{"n_layer": 10, "balance_bias": false, "router_cosine_scale": 20.0, "head_dim": 128, "norm_eps": 1e-05, "positions": "rope", "qk_norm": false, "decay_fraction": 0.651, "final_lr_fraction": 0.1, "batch_tokens": 32768}
Below are experts of layer 3 (counted from 0) of a mixture-of-experts language model. Rows are named router (the router's row for the expert), down (a neuron's output weights, with its number) and show model dimensions 0-255. Each number is 500 + 50 x the weight over its row's rms, rounded and kept within 0 to 999. Numbers have three digits each.
After each expert's rows: a language model's description of what the expert responds to. This comes from a sample of Wikipedia text that the model never trained on.

# expert 53
router:573462533546447528471479523567494513459443437536532505453465497455482579587550531497459416491508461540557509523518485591564461473414607488538500479515514467553497486477573447419443497515510467352479464454394558455527583435507438381466472455522525476565533443445496483466487564562483537534624488463445588521582571512503518448479498485588507549515594519515489488438546431539430386591534453556416475487510530523545462563492557519502451547500442489511528517491436505444541543516595503486489464574504595423545515480418440505515537577473565459404462517614557459478424503464569426526523508554437529424591490561454565551525523497502531500442475511529521504474460409571489524520502455441516416471450481441545465544536575532480410393455423501446433518550504524573464467557442582
down4:451441485498483428482505517532458608452492456490457493633537444548481545507492356560539397456485445555460437558489485560542509463524453423578400516526467465425550418498506482434548481460549491486503440478555503555487527476569470464430526565462404500550524497483492510471536530512616480518503520509578530417402467550477525552516482483487538538491492470506454385423441498522584571454441479480447480468516441494477538594440423525516420471481506554567434495459394479435434444494501493461547466512528619397465552499463389513455509560522552493513489524573592431594380398430576546513597493524451506480501501484480492527503458533454521600523478503499476453477540528500497535510453443456485388394548433485495533455461502486496497524524503420587492534573486579564464531434502586
down5:460445498521534408493473467460393482562529531394534506500582514444523504514530529531454568486478590516530517522495527507497388481545503411480463533569531487511523535496533401651408541510590519468515507471422577438573460483439546562530525588391451436440505493518484496559398426521506428485476473520556528566482528514383451487537563499449485501513482492534528534485526463483485482521420478514399515448492433565535364464473447524503412532525597448535480481501681493561546417472468517425577528499526476518524558464570537526458350474501456585545486490509508465488516457457503625444523441503473492543493483483495418572557476491491489576489573483516441537542521489522535520414454486473470569555508515564562479538528452503444465550418602413525498559478559522520541528478516422
What it handles: Periods ending a sentence, alone or attached to the last word piece, such as ., ed., ing., )., ".

# expert 3
router:568458500566416549570482451595451436487514454476494497430431449505451548569511509481453502412498464544536524471569547565517508509438616543557523467510461484563550508496576439459483470582434484455454477504393454432533484456503449497505433454518453558489531542482491567537605586477443521499582539450486582585567526504461535503403512436515536550546538512511484487418521430580418447595575508605447451477559512547558361565532562506479384527501436533578586465426449517405533532478557524474474467577529509468529499417420483551498534540473606486423509547564537521479474557419574440543479544535439592459541494553467570554457452448417515491481539576527552510514461474546511452471546560450532446483475513581554470573465517495450474459467445447425504444564519534530535446505479525
down0:540457425472470485537504449616515549542450523451515488482409570497458441395426464482517524491534503402547470500497510607488513476446590564539615403540415409497496577481543486446507503482478460558578513431502446540514601516560504460469459529533513463444479524465418579378475565500532487539525572439591535533577588526447501474507526492523483530500427463499530559547470579468463573506422523446543576449493508513494439552530540537508518497560563557508549495493444491481564382541471504441386488559542443594515538516467460533459511442440497526595587522531509519584462557467595447569472527483574469573505515490517451613477358493512528540502532530501579507426536452532519509499524415554464463546456539511586445415552430463476459495447523472422436542552479560504509509566502434
down1:515476569541611563452516568400572602551471473468574493446513451473535445562524570482516435486420436478471535569483506454535596567483519510506363537457547525372497504497523580452507481521439496541561508498491421468510550495618487459497501521549439544492560510488473495501509541574557458447556479508526530459466436572492520601550435487487446526463475511577549561524452467538500433488473576467486537510570501505515544520449498590537604526423545520378519530526588494516547585570474628523563546605577453539502474470556555499505487528502528550470418505481428552434515581498461549545474484468557466550458470540425564456495517452519484603470560555502458456621522498491431539449512461520424480485517433470514456453508375480582474557499580470584560542475576562482578530468505489
What it handles: Capital letters or word starts right after a space, comma or pipe in tables, lists and coordinates, such as M, S, P, and prime marks (′).

# expert 5
router:558534613522407570544458486562482446515493487504513551449462538517543576617471478540488534449449528555556507486565543551537493542444574547505518480519479534613511495453526490594450479519459509480502444475469486481548560437515445468442447486540557517568454458476441503498583591535468555483578505445485556577577525420497590505463557478559524486506548533555419479472502468471401416587544553586458475572468499590564505548501469499534445486470385529582528452503439461485560573448533465480533449540492562471476598489370474581536518609466491453480451497515548552506396477506553423498570549531477557494504537548513582515555563545467474525521487598637545533473433434541537486508478436457493453410444546466557470547502545530438587400444474457483404519512431443542532448477437497
down2:488522518459526448508547454541639493538494533579477462547448505467542424505489585539567520531455532455476616513491520480511603580584563519498481577425492513516453521538506552497581540465518467497471441495475499567392538511477511478474502507510472541488494483436475394534405446420496440540625556468540510501534426520538561554590517556467498481437523485528526467559510434442645491557475498552471475582504530515488450586431475445503516513475603543508515493500481527518466471479525492485498521434551515424479518480469440447477448558536484570630572580600571482525504516423510498398529457373506492429543472514468413465505499535431533551433506471496452425530477497488472624439479513457413500524546478475494664499565530611515494568446518474431386524485512551540407520460517545
down3:486520436456504469567482569557499515448553554463516509505581521422424459510525518418571472529453549541510562456500542541403452557492565496538560512466495454596544410500594465493481496579550537497492427442481412478525496494510549483487501582478462568383494483514516479504390501508482512567529453554487498557400581504562508499501517508442489542514426469519513463488512505468514471428552539639613469489475515574484424497478509448579475533530535441405587499498493652500482449579494478469451520564499533576484459480548466552452450547473476590478469445655530558576463501477496443548482490600426488584472440447514459559493564502566481521527609494401595470549602460545464431461471423495466447484489500509478598481493513613507396493577553575549531481479511534512546518523522482
What it handles: Pipe separators in wiki tables, especially closing a cell before a line break or after a parenthesized year, as in (1972) | and 20 |.

# expert 37
router:529483495574477542499487432546473497475486454551518487490456476511503580578488486529442524392494456562493464509551522535524480534395575522509565498526483448509555547513567458468476514563439458407403418531299521500494533531517405470500511450492498543530539487518515495491563633510438506489568419420502529536568534497541509460445485465546487523500559543470413468453510471468438414560558578535414491473547607554602395491459515466527412539501491551553498452470443458390542549534522470416481494564427510419520548438479398579490497559492519511501469651541549498451452577480517502604470551558442596486595529545467539572537523500452490401498529569467470492506461508575550499558524478458487468437455492560533471554474494511409497429500408474470414459526481524554484446543462520
down2:532534471456502474457521600483541489473511444406451523488429566398466485372507520518467503514591490518476545517555571527431506512442442438457485536460544544489582511474458483502543497503469498450550568470514556678447445511600473481533451535436493423416358487442440418406517473475508495481601518368542443487491476560507464472470470501434374433508465568456493476484513492525548469484514501456423550569481406449452587609502544513438472414485558496486513570517479412500433467573445469489480521443606497432518486467503412479512519463457520489517535511545520467577488530494504546436519449539479491453492499451503394481597556510502555530464454482547554519503412526553449578417508494527476483424508579475358518485537493580454529507505546462503463499417477490485424562578522544
down3:421499571489506506536592545548517462433482601455546479487507430464483438460537490479537550583438493404524517537524509497514527455486442496606511518567508482514536491566566519497481533579563629600516465457509532513431558439510496484405446515431512504535432428482572360496492518469485453580503540437423555513494591502465554472476456427452464483524482359537615443546615442509492472488445531519543493535453575576549556535460484454490562449469507442412565526470524539450513474575503406440517490465498451474472489494558556611504464583436520576485429457539535516479520442507448450565500477481522516533543530494548505459431536471482570420580546461465456535521561519488491526543570493553441446522465501502534494538531513640499381439429454567537637498513505537557481429538564466
What it handles: Equals-sign heading markers around section titles such as ===Liverpool===, ==See also==, plus table header pipes and list labels like - Died:.

# expert 17
router:521529550512491582529497518553506511450508432482519579433447607562524607565524507487485520439527420538518471466533571521559500516415581517511536403583461553617459549435509431550406523550457480460520497528465440477532575450507450479522424475494471535577451453472422515505530511531533617517585517460446538546565521444597466486475543477577524453544606549490481496442540466502427399526563497557483423530480525490496482566479429439535484508502432508499552453558488486412578541446538540451587461577545530460374531513427476515555561548470545501457502508530567555458392484479587413527514547549482532511490505533498594529524490465508564489546489579529508500513517425495518450514531527403484453438449518468533499482512502584445570413483453471423468486568506548539618371522374460
down1:475481463453644591567520498573509562544487595487492488494484498523538469523508534434455509495429405448508474481499592475529471540461474461458368499487516511440470499583461549455567519447445615526465495487505470516468587525605437520471474438492538463449481558531444511492503548598529535521458450497482409608487440589486593491434453503510515409470547459478544626516498416597415498396446583480443476498584560443539555446521499571514499468500525525429609478482489519554522493492463494530539461580368459489440522480494537508490487455481514517561514461516475499427504430461583508457452438468577510624507518540523447445398499438486472461526482482526539532570437451464476547478466394552552552503449529501538541503370450434498545583528505410537516449504479550453587490518535458
down2:511591427526454490493517527513534511556451394529488471438464521489493577501489554538550523525487541421463510522465381431511626571462607492478477480524539429558530572573479539525603512496435631512440546441515555599523593483566471489563435452451480532479542474475447376492505408448456475520550484490495504499489447515514524488556484469611443407391504478521459478529474389496575461520542532545495445590506478559480505471416507463572505521505535534571524525536533429536452478560471530452492506503466492393383520497519483521473536523465499528544507587511562455508491575530568439507568515498519594474546474449450430541549549511521516492506394486404489461588488530474525565496519440528426512470534444390464571519522449582478574558422556387483460580442518515545409525552465515
What it handles: Pipe or semicolon separators between numeric cells inside table rows, such as score lines and stat tables, like 0 | 0 | 2 or 1; 0; 0.

# expert 20
router:559463537494451554556445441544477469499560498438540572397427476522476592567552489476405540402521488558516420497605484597507491526412589538535628472528487455561470519484538454496463499573464484452495481550487508416550485403524427456474424440510537498536465524494482515505573592498495554469529506482459581554578563469482552441409470458545495571562554550537449480418495446515428465525503552562425434492512505467557466563504588520475381495473471548488566528472444530410504519505585480426536471597514494462524507495434522575558485590412590533454457522566540463456473582449575454512503580549456576524578488607472549599511467433457494517523498573577529530488424430563492464479515517411479470480423494520542441558530532464461420484457461445425473510524539535540529452486454477
down0:578531438488498414517441447554558474471428557478505514433524510444523433603482454475532494462588539534629445455557552514456466482544516516508479451571533489492524526420627560471491514524472381520431522396517416516540538490507443575496516527482517526463433517447480530502503497500443458425539542402545554452536598493490492489494527517445510534563520589478529468560482476511508544496453399477578589559464557549475516588498538582497563557588531579497553551550492451469514538540481573507384472481529470548565503506551548540491512497431475488632613551494572466491457533465504429512465550497517463488619520518516419574465449508533371514431550542566566437473514485478492581495499442538394397511536438532611480433442489522429453499517468423394469517483525512537467481546536490
down1:509477588498548555487505574425441520580447457505455466469529592426525559554530532436453445485497511462526457491431550470539632420451471538467435527535477525522432499519477484588584517474497576585527522407459498439495541535501475454487514428534576447450533484433499435475460541505481521461467425470476454534501490512525570518498486544443511442490508540473537599476502569512460572473521598587525534441530533561488595478461490476423487560450447391476477595440523482580663532551569544565553534571429439455502480555580476418450560503484476529398462512507461532443406406540511462510426458462634417571474568498458537517538537416548571558462502494561575412595470412484441534493449461561516482522516490454438513516496519503560455525483497511533535480434566537503518545445525425
What it handles: Pieces inside scientific or uncommon words such as ventricular, dissipation, suppository, plus decimal points, degree signs and digits in coordinates and tables.

# expert 57
router:569471521555499547559449441512478461480573466481533565440472501532484564577549491427408500421466514531518491473562494557519468566485596541504542494487472474544492571471534430466460424522421490454496501505485421399546509490532459478480384459520492530527544509438441534538613515526522579492534500404401558587616562498500553487465482455590484514529515535486423515449611488497440459605600507555412409453502482541533468562514568515479441541482514562511605522505443519413527547462594472405548461565500544456480527485473542581534477522486593452471430487557626488495458584455545486521474581522483629495576472592460576560464465462486470526558500520511567496487448463569517421471550555416481410468445507562586500551508566515438461465457468449457477452506515547557524463524436484
down1:402514494472526634539496526460430492634418586502500487521472494436433469512514497521525520513508482474442482489505661507476567531531414593556477503435432527481514570493449574535564474441504510502508511520447554514525410558510497576510488436515592546461552504476593528527460475577559451516507535615491471532508483508553568530519493558572482433532440602518512544494434478542512557536512553474472594534464427439520411453496560564552477501550452434411462555462555456576585515435487504546495501522511528423527492433561434479465543489409551521488518492505369498462513435521553423525432496380467493516450541504506537453504586381570514494476466432577504467519473545495456488584476459488567491464466509516485434536554476393561516590554540477515562534502568568463553520393450429
down2:627461465519486437456515482462541528559547471557440423474517557435553576485496490503573493479472551446473496414482485467488626475509528494463419512517467464500496554565512553488539563521577494530474487481461489610480523474505546471437470519429432514507409461438523440424477414542510516469542491528480363513509551533448532460544413556559382394434520490476573489547447515520546454429474501517536448479530444581467576541384447460492486524527535465429540523537475441531495381399487564514560538568574456476494497528525574472529477504513520546578482568505537549502488580470511422371575592448497487493435433473495502512520435453552484557473465402431480511523442550504472513420451513556487532460573468438426559505456485668532491535497484477500529502454619520529388562538457507
What it handles: En dashes, decimal points and pipes between numbers in score and statistics tables, plus word endings such as ized, ment, ated, million.

# expert 62
router:556520511541513573559473397624513460520497460443474537439481468519478533587520554504465521461555501569512518494567503565557465499471530546585650464492501521542479536447556473487417495607450455419400509504495495448528552471505449495474412487546442524529582444473469524511528532501478570514609525433403546559567550447486530442446477458553583514513550560539441530449561450528469491558569472579429470502489538516537422530546536444505499506495466605508605538460453480442592491431551519464516476562489537427474512478442490555514504562488595448420433551499520473494422587409502418512489520526438582493601492551433518564483433453414471533533481530530539491490419410536539407490564572471456438543455506526517414594507504492406476442450446426450443510504585510527517431494466571
down1:500596581483583503615388503510467521616463555536547483565514559470464520483437525501468479520429517478487486451541567542624525488493506384566510577513513467440450556440428454597556511445474568571471556441453567471447467539507471414500520470507606467510476454501450538499490493600498497488568472551536402524478489400540505457588426359461532447477485491533529544523484490435491466426468582455504510566559566479462583522435471567506512498537484425522480464486537542506642535469547574472602553454548530528481491455588557490473557484436557470514523475482420528377498437484389470523430412462548476506472436549537495565500521514476522519574452482450550448492453454507506539540474478484489526606508571485482504460511508488527444531495595444545493472507595429490551390498477465
down2:621575468456467530517487496497480594534479510640471410483430534469416556423535528490565526489515473445508564458463498518531526553529544579524501473524493458441549524545478609558566507458505489459463472475451474659502443498489482434535476433456476535498421480417467418461457479387462456465528518436401453524460433529482527514532448564447468514440511468498503460536508482565649418436521607554479441536502518408507544636470423511537505497524571518506560493491527406548560438528478577489460573543588455454399439430485551455520549539514531536552574495549528515565511566539520560522541453511488506435581439503522400536485520412492477513528481447420472475592484551580465489496474477446436527420517517487392503520523494608544491469497561460464450438460534556527463488505532464
What it handles: Word endings ent, ist, ant, able, ical, ative, as in student, prevalent, Protestant, plus empty table cells of repeated pipes.